Below are experts of layer 5 (counted from 0) of a mixture-of-experts language model. Rows are named router (the router's row for the expert), gate (a neuron's input weights, with its number), up (a neuron's input weights, with its number) and show model dimensions 0-191. Each number is 128 + 32 x the weight over its row's rms, rounded and kept within 0 to 255. Numbers have three digits each.
Before each expert's rows: "comes after" lists some tokens at least twice as common just before its tokens as in all text. This comes from a sample of Wikipedia text that the model never trained on. Tokens count by the router's weight.

# expert 78
comes after: " to", " and", " was", " he", " also", " which"
router:114103107146174132128138114142106132102151093163092099079172123136102057113118159140156169148186161123150126178124132116097081167126150072028168091078134150133098127170141097118148188140087076181091199106148143161152133128111135167130115138094137131170120111095139148097151162092163168142152130102113134188089096105110150112116092164164169120109182081068117171184127151153140155160079117115180087145155102176089118072085162183071082101124163109125073084061091111124112134109081106138161134142119108154076128150123181185128167107130117123175144171121061134124143150115112131093
gate0:173095127133118137128141126132073132126142156110113144083145170132122168065101109211133193135134114158054131154120159088173122128182125103150148126113096179149112085134089099184110151086107130146129086164125148141088152139100162124130137129116106140135101111131107115148123123112098086098170126133079129163113170105135184179053185150125160105110193150109085162123126177165153185051116174106116118130165075088099078084135164121096075161108130142115126060122059109110105128154201147106095114116093113193077073099145099140110171117137091188145175118076123149089111099146185117119
up0:102131147128115134118144165137102144111164147164104132110154159116125158038113159206118185144134108163082166120142168109175132160158111123147155111125119180144141084135086131174054160061113112145108093154142146128092118087123116098117138103105141117135077110106106150124154152076087059085146160166103104176104148104116181182095172144097178125127153130130099172111153207140153154054123143160085120150177072132044100105125155140143069178103099164082136081096085114105104169124166123112113130125073151230117099123107130102124160122125112185106177133098114113090134134170161112122
gate1:077124133132111094151138112076163128079054108141122138105153150060140123174119152157098166100164130157194126159135141120112156084103086136149113110101144105150157114122079185128102141117152107153153145139129154200166137138141057166132126122035113149173113066162124103125110150152196162137041150120101069112083131171132129074146143099206141188110098145148135102163151144121108063117119117128181116110179137114138147083175084133176127063166116164121142101176193132162134108127105127163161170158093167128128092155100091110142158146132143084062071109115123177134107105107114113149
up1:179114065096146203148116146155098123115169186149150092192126123157136087087127088098182076150094111121120098102130083133124105177193169100112151128137111118115120154115159114112155093112114160113109105130155069081088110135115182105177113117205103101097139176147127113117162094118071052138204075106099174108171117092119122137121150135096152050146128134096124167115093114125170173112138139136089139149079155149107134146094186116136128189106117061131133142120095112104156128107165148099068104127186102072126189104169132169145153142125125183196172146113134084102146171130103131122
gate2:157153130084100124125147093097114139136113119121095135175142098155141094112136106092163127161097078165128102137099100169116123111195128131126100136116115078110116154070147183124169137175156149111078142154188126077130140092079171126074130156163128218141134110111122137076117136122147221168139091140109149105135099085086075103103176134145111108147180142091093074111152157145106104106148102137174105175110151112124157188092068138093137127125101127109134105195142169101166201164147153137175211169163095121151156111146129122096078164089062091101104181139114147124058108135077106093
up2:177156109147088130134083127132134157154122095129109148177096078203145173146141139074132104120177115140139091153145155141076133102156127070161127125115143087162141090111139119127157115150121175191095125176126144107093189111131138128087156160182135118135112068112060112067081093091140105103105120128114043144146131121063087135117131168143109134139177065180107126079207142150141139090124066129126117130125161120070159205130139133112155104143128121036144158129091149090138184173143157142130139180144121184171163125167123076121087138103116069111169162126132122160112079163114114077
gate3:109101121148171151124198072107144166129112119096141144146106133068115158110175171135098157138120151145167151179148158126159120120185166137132153092097133116133089111058168113148138110090132163163160101110145090149096103150152145127081136061097138143117133200113162057084112154168147084060182095115138085133122138176114145088089073097178107105151069097187157142144094161144086064154131159158175218117174150126160128175206143103105088168183151111165093117148134123133141113106139096129098150146078106182075070147130123174145126105139111119141142136119068111118151112118095153147
up3:115111147154104098177193058130148113141133095128108167159139152080107103106141146119089142131133109144132156107113178175157143126231160184141115101143164106078038104119193124123126139096171136157167094149156103118138066092113151155072136062138128170101146134110139124127147179128140085137170123114133100194105107137107159126152128072124109107134137166136142103192137103185132081096097115134127149155220137104247139114161087169120090110153104113162108078136064133129147171099108104155100127150094127150124095139123129106097132127129063147139165171146055119105134142092128160161
gate4:170155145105127097184078114129168137156120130124126161138101114172135153120149161127113108118123102108130189159090160161079111169103094134081095076115140137147130192168120102142114204173158087080133128069151157035065102138114111156121176154163121170139071160110110133094055168129192197158127187104158104218127143128140114158109097160123101133079138078152123131137119122141170103124110084101097146093114128133135144117092122141141083114160154121117142101127103131128124101107126071133102193133172109145107178114143098158091109069125143106113163189109156165086075136147170065058
up4:084047156123045166090194118063125123168176060098137191111107142105173143149127081150138129134136121146140122119117117107107155117171147056158111105101116095147127105120154131178122143136134139077158114151126099119132126099158095089131141103117137105096130095159145064148206111123154142095190156121121180100153141126124166108173186156128185172127160144064063161182115111111129051108100166082149105195168129190127140177113116069120095120136127147173101071115097182115135093090139121143142130118130130163156111142100140107153184126121071110106063121151119149137188162115151122123
gate5:095078095159120140124166142107142147076129137080156136139111095102183103149143175118120106105169095107160139195128123135118137111087165141120126094162104123100121130161149101162162166078135118146115082146148123148143131108111158116152176146090143120177112152158104160081145142131079152111159136163081153124095150164078148138132050135173154065099124140088095099145074177178066104132128138134230132192119140093099060113159077125160118137079160124097123057164131122153104115152099138105171126173133117128108091184064134146046169111122122061102052190107148141080105152143105120160
up5:107085146179105093169113184128137110150122135152160179157122068111178093171078124112141150126144107131114103119074107141097083135116118160161089132171078121119044130184108130126133186112083093113143104172108125179169132026113131088127181099107135164117106163154137138097119116086114106145183119166087135149133142139134132127116145165162154070096155111118151135111107158128053126134106150139121097139180078070121138108081088148184102108093153163117120143163160097153122131105063110114113089186048106064116129122084139167080150138130159131148062173092162187152156167084164104132
gate6:158197129171148141142081160115113116145110133091106121120088128152160129124087117086155124120150157136098107140171148099156143136110121015052110164137161122124172150103108164130135172171143089159154155127121101167160144172156128050043164127177189171143155111136061089107134084199093136138084173073154141120084140119179102116156143132140139121102123149120088061150138136167118146113095131129124118093148147158094121163131122161174171098192150167128083151074118096118172121135149155176155091172099122141056129141125144125084173153126093180092166079109148140119151083131158072138
up6:078044125120135106164156139152105151111162128146113097103150181114123099115128112141109146144112106184117124090159074113152093098158089201178189110093079085161136125147170114135108124119107135151114086090109133067097114102094138192155129125138083108165119134114196132107147144063127156103183075144108111191182153113109144101154083097126150159168167131131171239114129145108087084101142127122080126161130104102131151132114129072112107205090099076158165148148105153149101170097106118083071134093102152117148130117140142117132081079138141098175104148095133127121073179089147199158
gate7:128058142114138169103117150156130093111125132113155139132166150169153090143124160120182154127169159145127083126056164083186152128179132096151111105131058150089151087137104141147105105139059144154139117116149129181142062126121139117155107071109117155152164111082097086095175113127085145117169124158094109184113115091181120123169137181161082082145158072144028121150151117135097091070145053159204131132144128128086163091131112145106177184095098119142142125071155113158125154145137081112118123125118114108127138138143168151138123173159124117136133068119137181121134208045147083146
up7:105085122136143137086108163086145080093134100136113101128180159136194081144072177095108089126134138117167104080133155128095145151189142099137152092162068183091164129089136129150076161111122141160132112083135118184161062160111120155138134131105134138170177078107065081105208091132157129096144173129112091115136095142108101087196136118138120126195150117136071113157114104165145087123100134101121127152112130193141166090107133136120159163093124102156186107091171129198130127125138116167125081160159113085233142139109180132091164111119083078165141063144139147148119169100146124160
gate8:183114164105128178158141123135112143139146164131099111139145150121075138147103145191160119116141151063141082181138179138077106121128150074183148159093077090141123085157099179077175170155160147096136129087116138128067135120118075130140064135115119183079180072158139142140077189109134142110148142156128095127066107148090121129133133114114116103055155139150148116194171125162099110116092093131127102078168155154098169128130185062194083091169147127126073114123129105148149131144168122186132070114126126121118139143119127168170093138116176138125093144203159156170129159059084086134
up8:079178112139131086167119161112114124123085082185178138201134122165158149106067154096129131138118133148170123110150201142085134105119190165127102113126149102139169124153134142100123153116128102089060139139127135130095128090105091102085165138048043170102138112110182052139140117131110119135109166130111162152128112161089133094106137179126151077126161130149074141126140137118042104168150109131107187171109168182176113123109145162154137097117133166057106085150155069131133088150101093138160163083159111141122138178120144120068119098114162124080097169121112155207131110124109203151
gate9:055145119120100096163093138161116180161095183142143169147117116086165138121121106134114114129120103075159143146154165108160094105103172109158162122158149135100144141124077136122174183145136171142111209113176158165116142110151123180122138140087152203162132083133113106112098129141111143167160118174097186134068108119090087167135147136147115124170143151122206131135137163146088113100084141147096054145115126107129159100071131094181110102064112135133110113123150107165171129095121124133163115179119160138056147098092091174045145071041122087133102133087124163082094122120076112061
up9:174063184126116111111158162064114090125103118122137124095148161151105082132135142119125158164125161116131121093099141154156202106074121166127113103130127132127120136134151143201081099189133129119139076107134125094159056161074111115076173114145068081142114189076171164082133132096115123094146095136132123098151116081159206091112145141133094166133159158147094116085126151124177170136136107135139136093198180128124138136148124119111176075115118183143167096088089184056169170124121124121123152105086086161134103158177180104108087147187181130091120156101156075172086097100161103143
gate10:157162159092134143113104154091144115129129093100166167124103102094142119170088155131111154150129108146113152178144147200136115141114121150100163119126136159115116085132117214107116089142126172096171151168131152193100080159117076105123164143130149133088194066109069206164062118153181068125136118149135075145147160088108118158102157135139073107070148152165058129126132087133136162186100159086105108099103075109096147158128138174111175029184134115105124107168153108183121131147182111161125077174080105152097140135097149159073139123090106141152094181115093135115154138131118115099
up10:061173170129201108112120150128085095132161132154184185143079130121135141227056147153112166221099102130136149129108146188150193100107141102073147116165144118133076113062132191161111081112179107116139122126163123169107074085146116135107130094074088203086149076154103174098120141143110107163132126139141134121180156158166058129139148128139101144115092120162084099145122101112150147214115110112116145122122101149111130136124128163142165095158088134109116148173166096138160111136147129090161119163118120150091163108125188160093127104128128099107095133147093174109072147111140094180
gate11:148053109107165126122105166154093125102116149148148123133184173162125083128146116109135130120096080086121111126151102117113086108095144075168143147163127083129094167145125153106060113142113124083095111102083153155072114138101072156086138166175078137138154155157130113143095157107120148170078082102130106108117142049111185100167116137099170096137148140145096170157123093140137219157178095115095111108127134154162153138169177150137163153104087091082091145148105102138167115196081140130115166101125120063163138076121163159017119122176141136177163185099120162166099107105119097180
up11:113238117137096114191161043083123131157143098122108153157090109144168147131114124192130081148159141143144144158158114154154158185142089158115158072143185181117133089134103154120197129103119094138125162083162126133166117151098153119161161104081149089117111031118104145090103079177124128104186168105116150098084134165159096148101113123109129134124105124071191064103124144126118063130081140126129086163108126114113093108110118134122091129140179154131177063136163084197106123092152129176153125145135134186136141143138124068149125159110147133094122076117131089083163150158128186112
gate12:189103176184135116095077179197142092168126168150118121078137102130180111151154113155116137094138187135102096153128119156139083143138132134144108207134070175126145181098082146161085165123150083124114103186061126179153121156182103155186138125121153095124105160093160152129151085119106163102097125098159131159175213135156139101197165117091145085113100086133121119093163128095048128190111116152096129106124137195145088138120132115121156089127154129087082109119078142112124086128105139095128127126181195133135121064116109063134125125070151120141124117090115134091136092130111151068
up12:148074145140123144100125083139176140146160136116112071083101127124171119134113127145144192142145214154127156149159114139122109137100126096097146196125099127086173141068143092146135145099135098167091136167103126119142109137154134166173099151115151081118119149135085098152181129120115157084136080084152150125159157105142120133203141096149145172097123110073160152148125146120077170138166156030164085161134108168115125177117125116103118117115155098121058065137074134128212092152149161114159205149166198082134117149078103078146115120111168161140131122116068102056137082166079149122
gate13:130145127152085122152110087124124151119074151102147093155140122123121130121138153152133122174133165117144115159115206100141076114127157088120199025061106134165134119110128116105085144112152118155142178066098139124099137097091173193139121176102113094122129097061136137128072144159132127114150128109141100143116138193155171087158100162160132156119184121128156140133127115130132124203094118120189081117106126126103188193106123156099033073128110098144136125141147179151090095175133067146148090100138090144091134085098166123106072072093145060173112166153140162077132131127163168169
up13:095107123166137114156150101133146143082142129157067096077122124141118154116129161162127168159121172151204154083073197137099117158081106101123191085048161078124166114092190138160144118139103095147132126102156130161118115021135132141097090130144119091145063133167140106138134162116149089138131145122074160159062101150124165144165093100178105169128125119127166097129080132109129074166123150188132067102131150157085133132137110126114032102160114122153080080104096176099158112163135131154131097160172066151157113122111134113129098089152148105134114192125198129166130118117123163175
gate14:129096094148143083107149202098125167149081147129124175139111072123091151154170140124132133159137138090138143173113086134102131137164084120109161138146091188155086132120163166178186184101145152141150139162149115105105109089126184058110108104102160110153013159082120155081162061137078150159112162153121094121083083141114134180078146161175102129178129112163173142115114065108143134128103141079134116152172163103060097148136065104064142168109129114130141132161104142081159160118161168102073110104082105199085120165126152148129144117150143169151107101084141118171100105124152131105
up14:038141200139125113104103102090147104167185074130160086092103084134095157079116115137087147130069132064185137148085104155086144094109121179121111142140120117112079125138174224144129120130139043110113128092114132081141124127145077067116154220154116134090096087118126150152158141101182099161132125136174118149111133121061097150126130114095117106146139119135181099100174154160113151153129111100086149139155151163167116105144103132217106147111204091111121144103123166123140118082144141129190153146123144204162144133144136081167137111152146113065120174138121113124119075143124169129
gate15:157124143084130098129123162159094117101181160154157086038175100153141125137156095075130149125093108100099107126113139189079080082088071099129158170145133175171176132114159165093138121093128136125119166172118147143130119101085177192148148149089100095079105144216133125167131147135119156166145135109144131125100111134106085145143159160153123166133086172131079105195225101122174124074172113165157155171110121113150160084142147118168233116109135174132126150108092126112141093163160135111137057123137134109130180125129117148147117111097093151082112138139106076127049083112137137144
up15:108174126131109113156102121130121090195104117114098163178139179118135097182094185161079109107133116141172135133179127100143151177152160152084140106126117082070121137139151104132108128181129112122123134093090095090204105106134089108096102125193143162126116090063104122070117148149140133069110109135137111109132143153154140096161084080101187069084107062167150118090081146128123108140064183101104087114162143141123097184075103180097088111177134064088105111161149128204121120111082126180124193149143105109143113114144150108111175093164168084142170124146150161101177183116166107135
gate16:165188137164147166116156088104177118137120145178123097142152095131186126102159099111101149167163045064159092129166178123128178128185118103106103140102112192107093127082122119122136069095107109199084191124087106192121132098118096110131132118117096144119173085137094158140169051118204044102138120079152170080131094131115143140126133170102130137134153108099124158121115164099109117194159118092151064139162113124144104129148127092097096178119139108162122169134120073140099190120177102120141130101110160093133160099160129143155186131105108127169084156144103200166096138160124139084
up16:160169124121184149118141105136196143036143101182131108107181139143133129099151111089100177145168102149156107111109142136086109110187077072096166131185123117162139088079139111148121094144141167147117129120048081110132120120136100171124140073114079132111091132124099181138135131135144052119157129067126133150074105106119146117164174114128107125189125115123095185126146144130208141135112154051135131104163102119097123147105094126132055145161163105144143215145074076145093147127119101122093137120120155096171151151139109120119143142131102166149089181111137169155119164200075046102
gate17:138103198157075090161126096064133093124120136115169125109156137154179138122086137154146109173173132122117208099128113104087131143070129098080164152160111139162113143104115151107066113170151121170077130117086117103089159058092108143101163057167088080123145138118165127131126107094193107085149202116107121101097125134095133147144201113095121114128127139057094125125117056143178124149175183077161133103110130121118184096104083206138103089186137138137067131128056145129143119121191111177125099149140174157140147083147137128096160118169142144117130121073086099121146146134109108101
up17:202220144099149154129110193169087100140128129138122162142136124070071157149126115098117094097107138173081053150085166172143135129130139182146113139101144129141116131168114131165160140104089135135163144143117152164117087188107139070091100201151102174083111119161091147140129137137052101126100117169113141124128096132135139136105131110142099112105079080227162110115121161170072163111059101163133098149109129111116096132146119049113191108120134132102153171126159113124100122133066177114091166119160111079133050112158137084129045155137177161108140113162129127133132125082125130148
gate18:132092118025131147114084109159154124121158180113131136104115156130108151079183186109137098157098166149134120117101140199119142094120120156173146130101145144190091152159159085165071184150095126104152128135133119122151160135114136136085243130119094109095052117130116186129136122107132118171156112147131137163122151172079171129109143164079116137164113053105128142106162126123170107087141100103084169119170151150096158092138151141075163149075096073118160100107200183073124118138110090064166188117096176066139150130114131095181123135162158100139131173155139128094127103134133118103
up18:154148151178098114102110163099080130162102123233147130177113114119149105144084093138134158124150110137099071120134078127112144143089140132139094148180091131074136121103119188137117070128161129104101054101137118121082058119107115121163025096134148146125203197148151107086156144150132115143126099071124103107193108091171121107156142037117157065149131182129126141166106091124062143180104126120146070124157130126179101156129138100183113132095146162145069132149150130154175182070119143105100137161146130125123126140159140134124162154109154162134144096102182100135175105073110140139
gate19:089113090156063107086166132161081107127113115123131151127115180132149104106134139096164122152181088100197150141092088049135180143149180096074131120140117149145114077080104128080141107102169136147106091081097108147085098084060092230138144120113117138123147169117146166094170176142081101159153127113078123116121084155109167145110127132119111103141167136145140175158123102172106137124130093173156168112148160123185168143113136159120203152072164102083097113135108138114163122082090186132078176141113089143139152140114185171144179090090190132143126124131133060144139126104138175072
up19:199106170139094098130165125153203166135163077124110114161186065092144167133162162160194149124137121144056121104166158136076143083104102131132107184181131132135128116157131094151127149093136170163076132111068117091154140167174154125127082153091100119077106148148160116131101132092136097199091152135128116127144178133104082159147134201168158153114089189117185108142128079151152143114158107122129139129084148153100116088119101136131091112119076170161151136141115079171076109179093105082072155114129137125110203112153084124103153124174067094101148105158108136092059114099130086152
gate20:178131158130147066144095140168095138141125159144126109152149117090125123089172091049146082150099160106160133108102070111138094107133141083097150103163140150181086111152088157152117188117130143107100119148107087099141121058182088144071224138141116139168116132054126119106111155121109117159046064099072119128151128112119092154127116188177123160156113129163135102118140124103094138164128061122154128131129161161106172178171102101162133093200186088137109143150126149152182195072103122146117126149127129100118158128176055154089172124116148118118090132147163072138102132146120167181
up20:072172126155092185155162170072133127086142094124122150070111132161124140183068122173111122098143091109114149118129156131115162183119117179087134147101095091106080126067173084087102087173108124140112176098137164162064116183097079125120081085165118067084140139190148114156131106129170169132192195114131168171130088156130158136114109053097139105145124110105149192162162137167167127140092166128113107055137079085142118083072116132113114108091122136120108151110132110088069053143150164132132132132156146146168081131091155142160122065133123151139155148079136119131130142100113079121
gate21:147089142191119196133130160067128133194145121089131141110156174088131111061139138192138140103118173176125176153089137109159170098142127119091207101195063165095120125140050159104183149107140145132133136135096114103088192129131152116105092106078137089167131126111112147087112093106142127035123071119093148111114147136160116130127183124143096075051110152101160168116104113202158164117152206120135109160118099165097127094161140130111097107122165160133101110118097132122169093154131150153150138153087138117071078127125095108109128130144119119097131145118112134091134151133151065037
up21:117105171094146117168139163116103136110128109131176178184161146107136082119114120177096142070096170160136165157191185091170127116124097143189114131096168076101072112108097125147175187133168132058108165127110120100113110188074163095186151142120075110131136096112134139112097115128166089114095103170123162119143112184144114151051109136118115120172140087088130194047083124137176159096182176163097135152106109128140133136182107093139116138166113113147173114161149069128158138131150092085149130172169166098097109148117123128156091043169127156095181166106098122124084091147107117135
gate22:216143153132095158125145137099026130133121103097119099159155097077192135110179130085106157084165134073110098091106159121175141118152149101154119115142117166124115130171143103160148092146118124236159136085140105124097161146103174111150106089139114131092126163118162138141091120091138130116135138142153114125105164183187046065151145200105116143143118131119131120097124112144088191117125141132128155054146174103057151092109091079076117193131143152104118118108143150082162219169136159126129108141123104155124076132138087056094130087162134134125126092119165160116144109106121134177
up22:148118147134128086123159208055137127124221161150149113103136150170112078114142139210126142162149129127157114118141141146177131127153146101114125127154168172174099113077169068140120118127069157143092133094091145090122099070107140149084135075114148148123120108124155114158189110089160159129123083092115150132132172136170098119108111144129132112125093030154120181115068082127130156123159125087110124105131141127199170110127058147108167128145182137134173094062117157136150152136154104084124119079106111084132152112121162095102146079146101167137180122071041185109065140112135148168
gate23:138179130149124115126120169166149129104169109144115041123105079132148108126179131078125127101130164141137169166113110092155093177094147175099175064141185094108097097158094137089180106114094122152137123169122169132151158137156093109142181167162164163120123116118141136152103123073079150132087118061092159082116059087146132153172137109170091091143065102191141154138122168148101079139185115118184072105090106128060145112169099087142115134109180088164154104146089153192163130172122119147169172094126156116116132085113126199115122061098148115098114131128127056105149160171125119128
up23:154122148136120168117141096143137109113180081146211105133177132149099153132121164119128137166112110106110049119101138140199117096071193104138124131125140158105121156108091103184111133114106147158122114129094116104076120143102129155143127100167081163099122165159106094188096142158149108167205104174074117122199076121144126123179073142090080162101130126089092123153113127109135166123160098114088160126128144126170132149124122136120101144101231121117123142156122115157139102117145067108122143107093142053146157184117139116132075207165150197156135063090127178145047103138168109174
gate24:172130140126160141101120132158151140129147136148095084151070166156169089132090145204117212116145105122107069155101126116107125084092176132121153141114168147136149103120114137196106088054143075157147149161106113170096107154132167175112107105175097157137121083133175121173070120073093043124161112066133110138130099109143163113113109112165122188125129138047112129187110127156071093134152132095169155084102126123170125175100106088135115063108255157145122154134122165147173119176155159126131150131125142183113164128123119148120123121123122151160140099133159134114110081157146096165
up24:173169163173131148103074146155164133140119110162131149162105127140103090130102177188116175130104092145117031200084111104118197100127179213129176140101157122092070143118083110194092111057123082126150112157114159160130107180137158110111124115182113141113092134120140147111114122059098085051134092126100127135105091120128169142157171130118099159153119123159154095176072096126038087144075120068151156115087125133141114180138088111150106120088173112106165176140110172120120154136125158118056176147127087131114125106134113139153136146141112086135113159107152158077140128113169131108
gate25:109171098162046131089145133039110138091089149114134130104108133132108181136152107165126141107167142133143115161099171139111095208132146172178100099100198121168111130152085098144117169161109150129112108189147128151154088108165147153158116087106071120126083149139095137147097125200168129196091133125142139177127130121135115165111091157131200133113103066099152145150101117117120159120117131160146114167169053138158036105110094097092124103055100170096122081152114114160072118159085117133181142103075176118115132162145107099147071099134076124121142109134108150079146077177094140144
up25:096186084155079172102159118041124140078082125116107126091125125084129148103180094194124127111157120139145105157135146131143153187147148163163100094072146125144093140134102114104111162153139169135123118164154123175108094119124133140207093102089084117167079150168142146154093138169151119189081120112089145156125109101115172186112093150124158133149144108044174173162065133136141133121095144186113124192173098141142079114146089037121118155062124146113114091136095099127048103134105116101118163129144165108151113177117133157154047072123095129147142086131092137098145108149099160127
gate26:135140085107099125135070156134116157056157089083114039159171210169159100155086089127097156138080132110130130072098083102181130160131092103103119159113106122130153133127106139120154126207143107140150161084160193132149140128165114165132122151161124118104133182206074163134126152167136142143116099097113078090129096086125087135108088186169176181190083132082120158157131110126157116095138100090113121059162133138090139084156137131116104153107163117171115150147129173127112154201123111121104168112114104120177119122139119189145122114149124112198112130083151052098098090144152078162
up26:159108172141123126183099131118124138202094104141188174143124107125146077202150130129181156175143111161073163126071171130109144144151132160152127128102068091113157107103122168095138177112054106093126168120070133111163129124029167134175105124143127140131191118108094122112144104149176129133200125169126122168097147125134079167102150141077146056115154099130131075145177136151101162105120126153181154113072077108146099102133106102134133112128084188095137113089160137135181132065177081119112130166139167106097068107169109143092149117112140125106116143122081192181146110112107140084
gate27:129104095123152188080148137165130145151134127060116150190104094160217167105161108146077126131124140123129130110131114102174148197174117064101152111159169178102103174114120122114153104125194147107121164129136160118160176127164128131154095130081070091097172134099114204100139093116177139111176131172133118166146124146151110164157080117123141062175166152117141147166119101160104144172103149175132125095102126190112094124091173114156097090117120091084106108086124126160148125234172159087140144194129123131165105141122112140083166189128088120129102100096074148123085159104073138155
up27:103124106156195073148168132118123096111137115153108147169157163131137129123073141123129172113182140125109163185156068184128119172191164105148100062186124114053094106131124143111143096158202127107091110109079124116120075153097146129110161062109123111127119080130109163148116131155131138137122104131141198150121090111093090096118113086090114092112136133061075057134115119124144179180067089151165151151167212153181145108148170104163209105167092118138085108165122144053105153142133143117164118113150157097096157124109153166122182137121123166118146134201117141097115146093108121140
gate28:093074134117131185157118118153113110104137087089107109113123105114082113112117084139115102126117152136111120049154141098123131104079146099123162123125118112106106105123148134134131136166081099173158169120167077101155168144086120066053137102171136066145139095170112100117101121093105205039146133175155113138113104099068124095111162092141130109113182175081137152200111119097179104151114119173119143126151094175111195114133119142179128166191147129131135189135080124118128155108121024217118119152131146149156132096094183186162103190133120149155107124169136114118160124118080087139
up28:084117133103176186130081105140144104083127100065093077127149092108089097128115131201125139095169143157134135103132139104087129096108131092114099106121126127114066148100133102129152114180087096165110167135153117080119199119096122053081153117144125081145155104165167094134168143084096161060221158149137119095093143105113170137158153107122128098092152139105150148212097144153148126148102124159141088103120047201123108092105147153151132178144155126116157189121094129114131102125170076193088118139119090145171163107111135197144080107121092148148121164188155190136163150136090132125
gate29:176129115123175112133170158133131112144110167053161114088163102127132179126140175113111129149174152096223137120130113110136144160179123129108121158090111115170123107142163081121134142149135112113121153156127171124070183115149045094104076101160060115181170117104162105128125099123094110138156092107088127159087138082120112152050064103136131113132085087139096120190168107084127221138130116068168121118147138133137115086139133121108143119134158201077119136134073112145154086119121094146146113118110153142182074098164075108117134105123143133149081171156140073191209134185098137144
up29:069134143173050120161113134127132121134124112138092152161085175141143080128107077118065148135079092155075108116177136155141099152158133076112116131193145143093138145161127101137151155143130154129177101139169109082159099122098183198165149098135167108105125174153101115110114149139173223126174158131131139100104093162147122126184145138115139093116142137066128146045130137116160109139117161161080126106123157157155114170085124160100186104098113093120089131098139136156132145070171068147119100131094112165141126175121168134151192142112093166128166074123111168019062080117142159122
gate30:185108208098101124145091141122152110143169158128119161105115146145149109073156158183109101089153163083104156161127103080114145230150167124063129088116157075127091130135098088128121189167100104122089122084121097161138097166112095152156081191142155149127083123108120106095152138150063119140181110136118170124141113082121112172113111093082126086151118077106189134142089117104089181072129131154128073116165148150136109051120143140116099141170146110126103127099080084166105159126130108084087134140119161128141123179161174129044153144104185102158125126101184110175151185121096103096
up30:078160145135151152134085136154117130123118083190151134160121107130104122107174077112143152130109086099170181104156157149123155156135122122171149109119102147142151178135125132112164081079108152125119117131103128169115135077131108105083192112113122115102133144139145158186070128160196122110133095090091106097120158186120140122176094133150127048103107139174123121122141156170112160144116075175131199054082136124131102115081116056137126111151155161090157101165208124137144147107159122147171066136142104101147199118132063209151130042195126153104116109090123112153152059081097126160
gate31:119138095173103148147169122098059136101123114146093164122111086121143120147162127158083138121227105146161140161161100132117068154069064136147106065160185090142151064117149116098135138122104074146117098112178121130136184116134129139087085092148134148104126077077131064103135102110105103126127170164140123105071064105134168167098082144106171146151144084124155141104124122110104074150111121114136142140110125121072087080144142155133115128202130139096103149103125095120145142139105136139134127153177138191158195100204065103165176143094158074114117111135051171168151178110123178166
up31:092114145075136129157085100147143109123120078107139098146112159148109206065122120138133151126055177129090154125095110123110150056140182113144167161105091186133086186146151125132162152131149175094106157139059158137121127100125121165165189176111064119167076173136142163152115192147160149125117094091140143127158194145118099091113133097173091083081130161088114153113109136131141188092124129115123150118155121133168180134106114171104093143109174109187088070158093157113060129146154113133159142111130132066107070135133181144075124111164134190143153166091143068101107065154102125129